python train.py --d_shared_expert=0 --norm_place="pre" --tie_embeddings=true --init_std_qkv=0.0269 --warmup_steps=58 --steps=8736
Below are experts of layer 4 (counted from 0) of a mixture-of-experts language model. Rows are named router (the router's row for the expert), up (a neuron's input weights, with its number), down (a neuron's output weights, with its number) and show model dimensions 192-383. Each number is 500 + 40 x the weight over its row's rms, rounded and kept within 0 to 999. Numbers have three digits each.
Before each expert's rows: a language model's description of what the expert responds to; "raises" lists some tokens whose logits its average output raises strongly, later layers aside. This comes from a sample of Wikipedia text that the model never trained on.

# expert 26
It responds to: Common nouns right after the or a, often places or organizations, such as river, field, area, road, company, war, regime.
raises: "of ", "in ", "on ", "by ", "for ", "to "
router:580496521516471489564510495503452550427464465516503399432580465554483485479483480475501478465456571524441544517503567556531524558479514459548533548474486511439499572531570530528499487582480491496511567470538491454536507476486523497476517523503425511478578510526466512504493466544490465538494510502458530508508515531438458456526577443475474453402457487497478468550566470548472460468477448449501542513612532551505460564503503485447488520505472540488503483477534461489485457467504532495551461474482458563498504505519483506526525459490484543516455546496506519399466418483514506454
up0:521463533456453453541522447566508474447492539514468514611464574500499516480458514446457481451489514569471541415534558494507484488452484475541474524482508515500549452553475491496485502478470433457519564614508579452541475540562527535541437516496492494452581506453456504414472524542511461511432470494512487502486497488467514515529612521549489519544507532463463489524588456443450475467494454478604507494527501547513500494567507429471466454501446465477526519544474493474445552530533542445487512485490429513469464502444546537518498479471483624513483510539497515502521522436506464473
down0:506441564468496503524497516456517566495495538499485557461519434522525506511492534550459432548503515506491489518489495415484470532502511472556502514467485531479455506525482539512545513525500606473530396405475549453507471447620556522547433537465584485477445502505498511531518445545411476493499469460524475536443429478593512551486480468558518450503386516556533542428483585499508509497477483588470522534445381512525455497532525533447497428455495432485528485473518448506513484487466515459540511482481504476485534622440525505495474508499524542470503496531429425456516432504471528483
up1:464528470543480461495546435475489479461530485522537508533531498565457492493503586532572572437521529444520530487512478537497473552488478457457541495569562542477419502523491447601481474539468505434476548487471472489476485508491565471487537481527491428503560522501571464470541510543503510530416489489476526471469520570523516519488495496554445468478505508516472441467550409427494576575531528517497563533556451527542505458498589477493496500525519502433474429521596556561512458550561571528508488512488532465453513468453571501498499455457464521545475573443562446436411523561439535521
down1:523542537460480452510431467557462525512484519545495439535513480525417553595590568475440550480577476534458435448493555459523522523527497457425524460514524474471508490474469485520433473452501562513534561546462475443543490496490504456503475523454534467558506528533562473526507494515574531564484512498497513470469518577522580539431537540520517576505488539499455560531551443497516470514472495470526492531506463536525465389475472439494426490533470501532500532525478478482513494501488511546453476448502454504437550545462565436516558537539524454417586481520552495485454485507503568519
up2:476418480471529529602551609535500528439531486522538510442491502490497520490489550547466506486492451474592504513451459518477459494507545498488478513611543464465422521589501480530472536484530476568434520505526566543512547505474524457507549507493509538577485471487437517563484487499490497528482521441526512558513572602424513557522584512533531524486437434536567462557450527442522488435520548444558606453529542506531520545479490455496466537470511501500521478443514510496605530486510558489539529602540531493455509526513469516427540548403511435515465441530539521502479499452486498570
down2:493595421492465503439519525501500535509507473510406452551537563485456531478540473459500504524522452427543496539607548493519480483482532421568471432486526516450494467568531568496499491500561566499518500498566573522479463427468510499477482510547509503504501402519403464491497528525550430428458502465477551521543489519469494471554527563452495531603523488472563427523513523452480433483473537454583509446448527514507489471455557460530502553575560570502517530568515473554598416435500525495508453540530542537437487541497497449525485565540443441499505586463482516535459388480495518449
up3:508553462481462454522601498501479519561485560486474507500548476462499425546530481484528501502500534500575598508479450485455434475488523571489463498528425528507512496531491507461453449475508529504512539515533473447420445546495472511523591577500532574468552555521463532466420424574484575507509475479475513608434507449485513496544503430551473431408415543492435502572516556489490543458451455452575474489536495482525487438501527483438525538460479429518487505468526552478484483543509459492497509491509497460504496452457548492437517481476517471446508537462575510420537482447528449513
down3:467453496488501464543508571481485545431581614486473504532532453529448481609521499525474487531511506528517410503450544499517415567514533523478470501534537407469492567562465540453447504534484535414550457568475579460485504504509467517495470537654524531487470580555474441507514463555534495486535517496508524523505532539566489499459579521582520461537535448491478499494465522499480477446452420561476536486511577449427501494489540532540444512499479453543481489477576459504515469445459511516404510491446457461516468528518528442486522523483497573526492456496470433452510464533485510522
up4:487436481519514391515452493495499527473482501589491534551559493481557500465520510490507519514519492542493563489541515494520511498503521541532516531486520521473449537615490526531475539505486505428482516485482504445504519511497543556444479448526570526464541528510486510461513415526382472437544476590471373417583532532511485475439481422561486480511497535428536455535445495487562462475597502553525495539512524532522429496505480462526463577568506455472494527542513443516492506512492558509433494376505566511519515541499479451427505460536504504483468511457405447449474565493536453527
down4:503430528524482573463566430516552537542448508429513550534504485543474545565557450459540542536499545554503451580432469485483590466431537525532476514518515536525482437536418500503522493468545472476486559556458508525481497503451496409489485455495475486513423554558484528560473531482445486500527460557555540485574505469497490445500570500466467466453453456472557522512452471420562477497590508490496494500506509528525441570520483476518499455435511481476528526514505543496535534554529496398501463522539434565523513506460452441535426504521556517514463546473478579542513418530485499530
up5:473485483467474497575520467479513505470520513540535474534469471458533484527469516487612501510473541478528584475527517554536519499421499432524468554562531582498515588494465418517517555530504500437532492515592502526504490532552526406602469504534446493524486463460530572488510539566481558505491456500433503495471545469518464398454522495496514473437525510493518428501518525565437521481497450473465477523551477465492561451494507441460460537513479476520530503465525464539440484503583558452555536502513467470506538537611555522563520501451440427523453545474514462492497502546506453570
down5:535407511481497538470460457464475509524500508486442458500474537438517475529565570502533498461506544541445501522422425555505551493510502445455436438490508505429495534510431462472458487407472512564465512483615523479506514507534543465552573482499544543550517568520483447481512614598523491481555401548465428560460449524525489459463487478458466469520479522475515489486477501493459458519516551607465422465548473456489522461521447487552500559512478481536498522554487496468507496454509503518476517509479467487478490518517518490479487534558482405509519477503531519536508517486601467480
up6:519497444448503442459486453478411596599516436491541509574518434473424524532468436510446542521481504523499538597469552546551505470461473486521496508458493520461479473472433511494482526598523525502456508447485514474487481527547528515502496549454447469456483456523459484459487580558547432507465467531499432524505536428473513487567473427580530516459484503488456480508451579468441541516560530434463516451520504458493527552558518537518489475557529569545537510429599512486458389471525514501466557491455446554504414511470447511548578489493584517572487506484497517546511570501513514527
down6:445544460492486473441362521490523569448524409565537438496503471463495494491473565498547513519490418531507503445522531554595538481453589452440483491516464494454523554491507500520491527408483537527539537480540549441476500418581462507528470541464503510551449530428507545543477527459528562533456490434422522467479505536492525456503439495577515561570536503560426455441517540518513526523555463506528527434438485482472565400515427492468462502585461476456545531445490471490506443491510501549520437492518482556550472539532510532544614501545579550556511550535499406499464467527470519489
up7:438543461469464492563484497465445457506536470484488497483460429463465539563534511575492566507461460471492545498498473495485442519497495516523530464543533409480458518539503521425500542456503522499528489505579498466487440451459445425480542472553455473496518448441558491532497435611539505511499509498460584544426462511410505419547543465471469506429496484494536498505534495507471534505494530427552543438474476474568524541532520473400503548431462530487486540456584568542488495528536472464505417493522547420471507480456608465497534524464490499523481505494459530493479475519418487527
down7:410430531526469539440598529494502483455513458481489497499461594454519539605550580502486594469503477496566536485493499538454518505543514452510472549543526485571524509483517490572496499450507506485416459490559558464511453421438501476503576528508440489484555517443483454534462484574457504392475488459470501478446546518458544453465481479447489448484449520535500530524513560517516556461499566496480532465453469472456529471464540480499453502452442456471434468519573485481492500564539461451553480538490480418468421498529574473534490448543520478531528512501482493481465476521534540465
up8:496463457442539433568490518523520483494496504473555498513511514573455460458456473489520423523444503550499525397492511570523516488520425598568508474494485481480503520412458493546498537520496474470523559450465552503457554490546531514504520531524459600479440533523479599551519524519496487503445464546453476519505521548483496513524492515508553540426511433454463492494438535539472479546515497494494555496502542500486462495527525477528491519512462580482522579438525533414540457485498523453477508546488440435466544500417539553496422527569559444482483541510507450429470532443508547517
down8:497498467526510509526547528471495485487546545527442590513508542483385458547548507544568501457510427502493472527505424463536493521495482506518536507624489477407554556496524504414547533484459547520508520470533478570461445457550483467493547505506512526498478479526539496508567466528485544456427525538484450508458557591472513477496459538580534514478491442470497479549465521572504512525466532502521546478540543484443517471510536489536491582464489502526478496503489513511495590486465467431515502431539488483492431516519522529461477497510497508531494575485498468518518541457493444447
up9:504504453488497520538538495507527526505517500464483412496498545516544534481499511451529440483455473502531561522520458473514484555553502485474476497463499538426496581475544456527466469524483467477440482451556557465464497496544424499532516438530483557450497519447514477516583451542483485442550552454446495545529533499487437449494471465533446575445448568492557438503458459493441536531486554454583573512524533494509497569476527465462467519476489525623502459486483504531579495495535503466473562507548433475504474492525484470464461452463466536496430517507527481486422485396459514506
down9:542511489414456504475559518436498492485413494536458488426466456569494457476500529482440544531506522430488489497457542512517486583493428547545578536455524469424443536540451552495453495517526439527483433524557526517445479499482551571468534489420456499493528434500538486540532502428594475537462528564500574487565555530434476506471544505502511572507496487542506521523482495511476503555470459505520536556542531451516500454535563477486451477492495500487515511490517489493533495521481540466480482592521507529547467532512491495469446496523476481451402479423464448540429516569498472511
up10:515464460532552520487525527530531541469499448496521478570489517497511466525470489480553560526493540479458453508490501593525497511484555501564523540436507489513556488445515519478473476544596486545522479506549578455521529529534460532509492469473459492493513486561513484442471493437487517504537493431532488452537449516464468612569481441469582503495449499527488559507412393501539409538468417496468429508517532496489517590437517499523461502552539500545538464502538515485467455497490522586507532539451507505492513508499461532430545542512568469501441493511509492564495552504420529453
down10:494507451480449496493559531475490488503575446498442459554515500513450484485432489507500564474491468494419439505511547531540501509443535524479568542468495479545572503549581479495540488457500451496583499484568541490449504494528451467493483476572488495568463483494473498465508527494478516536539452506485492401520430509492540519393472522527492511502442471562439438547510548482570493583532483516496508471543471537461599489517444423450426464524473534444535501453542510522508477539520521540503480503501528489481516475532536529461567473498585480541506487536507446467515577548496526467

# expert 58
It responds to: First names and opening pieces of proper names in credits and lists, such as John, William, Mc, San, Cam.
raises: "age ", "latter ", "age"
router:546473422477571536482520475447523541487484397499530480495474425540497453474452418547459490541481542534483452476525527552566470502500512539486524508459513472420510551524505520501471444533459531545557537443525571401509485527521491561495513533517502477535481520536509512520510499532530389504466474535457557484538521528437503479485539536533572496528445444544450438547512476581524464510462463506415502460518494533524453473552525448498465497561458508534508535395536484546463449506430523512476474463439473491473535500523464532467561528442527456532485510485446480388455507562476474503
up0:530547556538462414521534483516450428461546491505561473543510470541434473462504566459477576539362513484487512477529502445507505463544482566494523466533510496503492486535541461519509532494504507508500559499526552454450527513525514513483490514482510544493513521530482453505492468462533481503503489614497431507473501538456459493510496418496458398475437526547480489547533422466528587475543521511496568499504521487520390514545555478511386502433455482530504604463491519516487444501557506471526493562530518485508566481495572487519500409486513508544412472518433505512500508472539488483
down0:478514511502520526585493500480506459592497501606472458598440512474516530477521559490455465513530495527528495443476513494548502518633401549546534469523499537506549496526521494588511511502545468517422477505486505504478484495497512556466404549526508461500507452427574487468558501468544481472449544445545514519471478458424525476486580485512540437520545490497471435442483457479505509524461508595569510540563456475497538432503460562522444482491515495470542444535525460502501434527524454511497485499501540537465579495490519429467473512513475484483539531574443505506571490488450497530
up1:491475544493462488454560500556499459492514557549517494527431494551459540453450475529427490538509494551417514477578502553513469489519527546548584528481532509544506525475585520437484470529492544534529493466534538483475483496554472505481526519495489446491480420485443557452461451570491447527499486509503570471430537489435511468533548508481454417507545497540513489520545446446468546494536488424475478507527490483462499560636443459496482478455530479477504563500549491498471488510422551546469440502551504487458576521464535533434473437501443484532485496548512461482460488501449594445
down1:515460516531544488485437541505443571490512518462463527514448528507455494497501489499472523474553515457491528600517540451455530471459482568505553522514540520579507504538422422548491518544520536533463511559514502630474515448468485478450591486415442556501437541490496522534481532474548449490452481543499477482493486524521483468493529486522415528630461498456484555562496562564457505447534519432555487489498474512527509431489482544548482429521477570498488467467545502498546477495508505525498415558479562451526461487464495479485470562432500534492513497503554465444508492479477446423
up2:500450484514505510509520430443489431474513598509519516456426470514520495452464513528540523509481464454465454579534502498452539469510520569489563524511462456525510456503516444436574575533530587528507508525492550531508558474485485475509531523510488542449575544509477485467508535459496422484551450516577419533476480473499503565485538472567455440540471527542471514482515471514489511463507446448560516499514548488547523477495448408533589535537521515543524569528442537486458507495557495532562474470538542410485542523577546500543384499480449474494454465497501514395444491498450527525
down2:569459472558506538526482555450475475580417465490470517616457457509521459494525441514440492415516489474519513517443503530518520495490497520496494512454488456532428498518565461475532499540519427494501507454558599572552508578435502575474470564550513511450509448496530514552531483517473514504499504468508490491499479543470513525510507550489457518531564536487510450484470502487472491465518509531521566531539572532440507552440478424553502560480470539450544471530432496483500445502459590538473496529448511507502525492451447546515560515566521417469556536484521500446458452448506503426
up3:511452496586441481489511496464537453514546517518550506449505471506502524472467455431453496491481457542516501463508448454435529452500531562520558445551555511495527508544527543464546463500511430490491458466483592443530543483457499530599495482630479530458462499478481561443519568440502442476571423564511444488496450548438447447551510460458528512507439529497497523543539457539483545548477438456534500522519518551567456473510452474483531438474555502486520460551441526518511523566501536487489470476463444510486548491502490488408494437566434480450447512490494525541483517507430483576
down3:468527525542506438526429439492454470483427510531530537561481492568443473500513507418536519490538506512522499575536496560475493536445525517530398455474462473571495544503467551546504556481553451473462505503434479468528489419464542480438457422569500519550496531517518506536463554497551522498517465560521492454468499581497451517563537491511497498486519512472504556447483491550465521464466461508526531564495545485484491491474496470442470488498505524493525481548461498438486451494446527585498483577537477499482462457546527499523541486482573520518518387529506562506582478493540580498
up4:554470460522487510511495483479517500419485517414551447468452552472485543432453512550558494466433500479544494454458510459519476454415568529477455541510559498463454518523498450428559491493462515507503472526543474411496483510472568548510555528500433380517475483499494505585427511496479478508536467519442566461438555516469455507518500491536540451519545562516527439437522446488468504498541472459531532523549500587468467531551438495439614532585465510500502458544494476516529458515516551464502449511475524500565562477480506493443446517510526568562456454427480483462509501465479472473
down4:437468464531568540506435492488450540461471469479532483457507476523514443512474449514476479493548586452489459514549542538462471478483518515507545442487518526494505525580530506543444515473497579515552458466536498490545540543459561465498517547469567519467448541556437485451564448484484556477527462469498548457527430428470532509468480500555552524535517486490491475494461498451478456449489590542480469499507541509526527452516502582550551500494549467562558502452519573454450474539534503509525527562458563515522513538515508557522522465465517505463493479527561543448519463543517515497
up5:397510400547508538461461503517507475558515543570594545479535525514511541495448442513514488507462473511599440510479466457549524466592528544487466504523431489472500497461519501461548452546408553523481519514549549502478505526437504485533474515445470476473514480491553508543467522548498554530568492454496465495529498539508433515497513474507590498456468518509529469541553439507516500488474484485551559505522498435443513532451396458471527490528544476515485516527493535465535556493501536459488413509594554530500560436404582565489514481490464544567559538464490501469421448504573425518
down5:485566497444442504515398514548560442466479448507509484486437527470504558571593583507541512556510524488465510459553517477439442536498528556486482517509442414516515492490501522452508548606544551562433506419529488408464427481502484428587497469512445516473458478511460489549520450500541513498478579556550519523524475493468516501510489422436488451503513455462528493522535535495483504475442532477505629602521489530546537500559540501483451474504499466514537524515428459532448510486549465525514458559499502523484475476450458447505493537521497493562449527599512501505432505533492502515
up6:457473481480537443485537518477567485505463532504579481453516409511504506486451450557536448521491469491549449491528504558514519521508560463452475470557491594470521442463542435451472527590433529601502454555554542495523539514543506533449478579550497525480531432554528508454522513562434545523508559537470525521450496557492429459475531536470495460462463421509425455512475487535509498379493551539546514421554528543493493540545505474477490392540546440469543410485440506589502479472509526497539454465565452486477468532502524506523510549455526520429504502506453439437511488531484511514
down6:547549503537470493502419460476457522490517500498476507495541477528517435474506449499527508418585548545484556500492456479471538527520553504629464471482506550505425554440486498477489469525471515448535438539510447476547503525454503469530505502497461488469463530524481510542503472421469535507535528514459457564476474490479495524439435532563456447469563523527419523509529555434555503516514550524516512533511447477510489510470504517466467551512502451529497489531547405495484535539505517444450496439545497501519504495508535458503521473518526452576523472452469451493461470520442518516
up7:506440493505506523492518436440522514497441542494469551435468514485519423488418451511422533516540450429537471487466550520478538446522485558508530513483497550527454595492479456481562494542491506542531519500514525466519499537525514549500539444552457550419470501490570458533490516467501435464517494459581510445564528545514491490452499475504498482526594560513562495489493517470540529535515438469537583497582519515488528501471489475459483511566524463512448496548545496420528563514467533503565442530495445593597473530468520517427551475503560531443466472513466554475408417492579478427
down7:490455469482493473473439453444492477413468567435473462547453455500604468539502492507524563544557512529535511451556520533432442489517495576549542499517541543506520437466504465502471557494425508536476497519484469447494450499461431514506504540492576576451552505489459522549537495479514497529527460517559544512506453446497476485430416506537540513487505506557487565557499472511546513505496420497538487468521482512555532397544524469515504566479541459518456512470563454470477478520430506607586471522523543533540455454483615479449525487407490485515442458529509492541498435424490531476
up8:500463440502524518445505426471513445418441561572555506437468501443552546515431533471556522510542502556544575492548473500548437510523537535500499563543493473518528509489500525405530489466496609489455501482554469492555488472466454532499484558558457482467487532495465536461440494443480532517520487503501455436469519476468505464478509448536465468508498468548509485433528548482541517500439464507460479541496502547556556487537509490507552501521568480512464464493409546457494519453476438512530458507544498451511580547569495555440445529515515488481488522533471549469548484540496521464
down8:500527471441481433423487499568440557433518480487534483509456487477503475533501432516470552574423517505419516472561440481532478556464489492553477465486453461452493536577535547527466449513475480449557482479503575520483485499538496473608447538465546579518480540490511508546544521564560497436506508470454548505518522585497479480498468556502471526487512521488504445527435544460433452450511532482489563396497479519485494424468543526579481478461444478501530523507533504527561460550442551551487518521501529470430519506541431593539478494490500471501565516537497500497428536514507502382
up9:470478515637453524518518495467530495423448550509461497478459475474559507465485451510485472530491495479483487507571426413501523486530514520479541448543451432488456531539508484442573565485496485465435512577473520511514455484528478598499566474565481568507518535499472463563531543498486511481551461499573480466491479526442561454460586514601492498553525480462476498458505522441575490430569511514561514441565477533559483527518450471436483472545556531476525568491486494509573515444470451512477418495520509497520470446493489463507423420540493527503470558485400532519475490499514507496
down9:445521495533496544574572507512483408495556526534477484564438472463527550556515518542493435483518488532453439436457494445515450510521484479530478501518429550521453532515428466548504476489476435472530474508505535576479466524507490521443456499532457533488507471476557435493477465496507490477480519518472454469465526520503487479395565469579479508554510530462434498474484510507531497497505510480506527461495426504544424414504505451502539497428584531484494510476493557496573467459502477555445497484465523550543535423449568463460462490451495484504503481496524558517552416522526510395
up10:508532431532442540469500522537468464379463514512547431421404499533496536434457506535508511483474547559426435472470521519519488441476551556593591545534458513508467496476483517453521533463483413486597493530518559489531473441490448480552464514535508532504468478500490527433541471518486470503501405519550460534506513470484503475503502429516511537511501524429538487519538519513461555510498462429535593490596624534480456586513489441506516530484517430494480488498487489510508540476510574457532497461460468444491583507536529519516487538537476498543500529435499540482514481497500520528
down10:526509499574544470504490474523486489428543434476528501424517436423502510528547540418497512520508452470460490459505500499499445528472544449498577535477508537540493472517486567468524454539441504496498459467514490541475538496482460506407436480499512506445388514556496486527489549503432487543511490480491540437481565533470492454451482529492483461535473569535516468486523477477459528517451458532446444557461465536571520533557425441490538524535539522443402539504536596522537492515497610517509459467530522459520524529496438517461482535530489559537456467514431502519524498441503531491

# expert 24
It responds to: Final pieces and plural or derivational endings of nouns, like -les, -es, -ism, -ations, plus closing quotes and headwords such as Location.
raises: "(", "and ", "season"
router:482531507539457500537557460473542495478462525528546475412535491509498448450451469468543451509476508556522464584534526499500471487495553563524500553568504498532504561505564474474550515506512535563543505487549488517550475487432505493492535544542437509534530471531528514496470454503472488479567509504519536510495546539497424479508559481512507401474451438492469462519535443534453497453484445426528540595554551514488450566538492468459539547475538502476471500532507491519461542521473515498511499521526445578530510477518458551470470445491497551445391492452473502419478486600540479529
up0:482476473459531484456527431539477470533459541610500526491549523507402445432500422470552511531524460533488475513465540602483521446423548538506498435534437516503525468540549504433537513511438575522477499536552474525480531428488523492456522438508448512499437475480483533543441528515539486480520504545506460511458459504563475466457476553507581517548470490516466442494503491511498471488483505534453479475541569543475437419516523461551533500535541472539500501490449453455494540565540575439523487504548468565548519573527475464465512438530464546458529495536480518442434459452466469508
down0:537479471456511525534540437516518464485475572482498532472492525548465546433565456584460446460487570500425572417519510481460451557482440543459479532508468412465512446503436514425508465505561547507526498468493461464489492556527519523436538489510447456573531480549513463512481412493501497522508515512514521516483495518602539494454504519393513502434506442460596433526473463533543464458463485477483492548480484450530515528481528555480496557464477551561489500537402491472529452500493513583500453483496482503414522506515445500460538475428514570450500426485447472520543519478451554570
up1:459518478481518502513543499510496495445512516480455497543490510465530543472493493529477463401501535489459534578437555493492542479441503424525563524435531447413495496542490447466529451470466493441377513477447505517505536458449527513553493465484495406469545595522578506594568538553539474468555510535525554419515465541539528498554552534480482477486502459412549469450566489461513518520486488456506521493449521561521533495524473428533544520543567439500443474502520500506432452537505507478489446498471456487542546550482510528502479522571451494555511528424466502516466514491501536566
down1:450563512482478470499489570473496418511568526426415543480462553452389546457448548567521494443455539432481496482565467469493450526517487535505441508519520459549422497466505517471535493448501503493506478478532517537438502561509535482444534540505588483457512510519558570511506503422475512526540564500491445501524512575499453506466475497531529500434524484582475557524540451492396476498524430501575474519535438432480536586562477399461526502538466496499553553526445421455488508497500565562445477520458515512507577541531545526498470489547547557480533497523554485576574525477475542512
up2:522541559526549542533464526504490528493521451496514544488465474542439441500513492484523599471511438462542469602472503580506451407445565510459549458490485482483542494551568522500467519468477499487519457496528529517568512509563557532495567502522505473491478539503538500553501469534520508539530498527567548500472509498519451472517558582551445481523544461505520542490581538571505471440479516429512523487500467482450503562473459436566595552470540545488499466511498515486537482480534520475533606401595483464471556523520467512464520536525477471441450448521522450517501481452498540520
down2:426479461496493536484564517467498454559526566538437499523512490471437583502481528466488541491447513530512490461541480487562458524538531534538514449493450542529467543521470553430538512440509533503536578468432478434455453465471482500548447504458508565470466518573496528562556487564511528503520510451480490442466561562509512482478481474451470442459452491473532487523567484563501473482470532439471480473475511534462532545495471444450479534495489545468496504465534527508455451504492417492432461541460488491445491497524538477531477532549511491483512492474561529523440549447462596523
up3:446509454476450433561559456480486439486486476462513497486470474463493462484479494497502470490521489438543520526514532486539509476529493555493523472512488487537459571524516518478514499471519545479576509525556554434499506470430450465480587559582467512556500397383554483508477520602578474496454467538423530521543533467518511462466497537454456519546536476446528450491518549486462517464559561422480565459444513515462487517471537472495505550447493513478469431495480449529514506501520561527516485492541487461476485447478516527506480488494526425453502413455512468468490450538557488425
down3:446507472561483524505486471523513474499476575428570505476491507503517427616473590504569557509489528475514497479482477589451496474491430473481519547511576527469496525432488431547510508557466488501480513543488452521494567553461517526525521480447493547504533528500557490427449484556545511435612549493471504494470519467508584525468517500478463429471490587510455486554491442454492524509474471529546535466498508552536494481459472548520489478491508505446488524523486501463504538506507488501400480567427502519499476431533497480520451505499489527590484513484543557538520522473549475492
up4:551561454508546561493566500471501468472526555486513524469520477497533544466447566471506525526515468489484518470423446482487497512492528569438564471555532563579438491516534494420477425491543462523503504455507505449484554461390526517512459478429448520486435474509458526544509428507498529499402503531498478427447487490428493474532506503490441518507460534538537457520548488491494517537520542427527441528539489531557587463492517489503470552468477557503474544531510453480466571495434456449494452512501522525509573565491510474448503614463492514611509496503447519534481483477550487559
down4:524398524547584505451468491530511432518450442462521500497550527470511523530555498497498500485592536450526580495496465455428448499515462545485487497543477493440499530458479553467485479425522570550486501555495465530446474474453551500418509573467502505581545508444478466479482531554425464502471498479512488458522560478498406416453535530503446533529489529498485535463490555465461533477520557520461504551506496527469469520487503478544459554521559520537525457557472592534527567526538434462469515492534472459501484505470437471431466535532452462502532506485477512517512457454461563446
up5:534550447495526516500479487496510516558525523541430495522531435467447506526521513561560518478512594465460569515533411501525496539476530454502561479504484519554526503490522508534533524515505542492508542523513510490477487465410439518493484534538488493498551509477540485491551515490430415457523442518522488538393505555482458459487539508528459442502407439490564589522500477604463534483505475507552510464534529505493385513506498418465593488480552489529414510534502537536540478510486492532497570495496517446443463506499382482520435508482464403531527531531546484486538427457455517511
down5:563460511443529484459464504450523558526506516554537557498556526544493418498503475538469515485468487459513504481463554516501458565502536452508521478534519492460529522560491478459473555473446468481507543483542495442445447550405470510448539498573488530519531469421454494533476511484489554539502553484496578507570527526501525453397474465499525507424450498402536550481490479522479485466444451550459500577476437503512559518515521505472456514468486487526484463529529479451477399550469471499491572544467524428560415508520488493443505497501569437463504549419516458535528475550528505463
up6:441515569505456516465479550509472538423478486446573476483550512492417469458431496495577458529477456483497548537522515488497544523528399502485453543518500440519540484452516478527470487524413501449527487484565500537434485508451472508534411526461492528555462465515502496521568493497467560481550451511481568570503504517528469580494488482530530448438478434528532484448518489514501438469537527597540544461492576508475469460519394462534584540523513496507497434482561492574506459518447496473470534548495511461485545479444520527526469480482492546468416499500501506513493448500581505470
down6:505465474468492508455485519513455528423442478561531485557533456475542506442482452552445509516526430448461490491452480490437567520522461490526532460487476468501556498541521501510569546545567526553514484495510554527546537481490491481491455417474584559587442508486547443442573498503488461483464399574527574538542484504632532411474566510518492498548536502512502438502444494553505498457509488473466457460525448515502502456484485432520398452495435502536545554491464564537467464498491539462436578504552516508501553448467513510462535484405502477448525569515510477537556551571498522416
up7:511538515493523521424498465463523462507544487556460471559556567502568524420479530526504469469405520536475512425467480591477474506525513513491427507508455526590477498515485493454420450432536491484454531496457497500497448479541508452509486541462510562424482508488473466548500470495470474554511557423540476501495526535537464474526490477442461501498520522532430473494535409555512564567548486518526479432576504483489520537486432521428467531635455509432509513479545557516529501475522483489467526485508527527459519533469518426447470566444457448597433527518472549468507471457526509476
down7:510496614501490521486516449556444460527472520538516517518458455448502464552583481419567484526514430560580493556558613449461542439526523512468538530505481495538514501434467490470481521508593497445505474513455479495539615480519483528511585551492509470467475454536520419500526468531487486598559447540516469451525468608539507513511499437518478512495515480461502493505441481502549482495422472526568504537531403511474554481530434577490563455507507430491487453516439485472520461487532446459477527518554568490485482511631513492464532537479510476476481416493459487476510535505490514519
up8:566531525499489499544510423461517469578544472532452532470511516502497389498475450449487558548511498490579534447486424438425444557502493573478534513552539565550465526463553489523503421453484467482548485494504450460547524561547546562546513485562493627469501489503525509477484561543470482523419569493510468482440516531555463458524437469557557443513515453509483474467581531499481497493477526444462498538458479435544521482456533464488496535524476548495516431515533591406500577462513537448501536514478501489455542382441513532511516494531480500524487492467515447498465597569524514553
down8:504458513515537506406539469527511441517545537540547489534502457440526471486499533490470534448523443517450482542532459520532457471503475562452488508449512390556480459470478542538526560473497428557505528490484524538514433458441505495462567438475433473513446447504462448532522543536541528474481432428559544566511569487536464518467494478527463468552500511463474484490461504511538404495549443441516498526541571501497462467548546566507537480501446458544543522425497548484479504544512547533545455546475522517548561527560478438486506552488437472449492486540490562549453490526447441422
up9:512487436541452516557417533504528514519405441532525487473517487536481497506540503515467545463505445456470562504560526465528441468461590474525482446511452524484482469480452450527524525461522466453504546516550536465571454536450578492487516538568487540541490516456400505544409545489482535465549523544534533507429436491461414469512499422502490493536502433499550528565463486480461452550556490530501546425455534502527488481399519513553495460532570534559470482472468565500510525457494528474500539451440549445411486493467538496540498533488566497472462480555593451482494464505499508529
down9:412472503458432520507468523449491552456555578595493478512487527467473471479455499541527491480554524465509523474451501481475467533553490451517483478439541521532517542496475526544453547494534554530446555474459526416509501552535534537450418383528470489459467522433497508518535540463519463518529549549490503544481483509528442464524492471474499542515513563460533538524502476472484527462489555512524497528535458456521425475577506542482503469549451471531521520511536458523530496474526570479574504450493452549563459480524590507499512457499546476487490522528503453507503462423527517542
up10:493476518474437464536521540462538515474450497521478504550459469516469569431469533452490516506511557467562508585480493415438472482503489463437519487527499517450499462536513496438516482519550468473488458445459482579449509470455528571505434497445485433502465504529465461500494507558503458470561493501548473486506491517434516513479471502517518467474535585529528482544522534539584546517448413506506436472513400443514484451506429448525545481501544523478493523535499573503459493469524505543473527493458520489493504487394511493457459514524495455435523512530549472527543506451515428582
down10:485524528513513462524445481536446430497525545525465513546423534488505356500504532476515518532466473578506449596490553508583481514474481435502508504459472525603535492517565483562499588544502505495468507545502428473493516515436471455498478442544476462511426411452562483488523490430497494559507470489481461468504523561494517492443542533606462556483513467433534512487443495447491544579465515539521460469447502510530518533458501504503510451501543449466506443563472484497430449483428548529450575410595443502459460536580528494479457493519548523489509507518494475513563481521546444526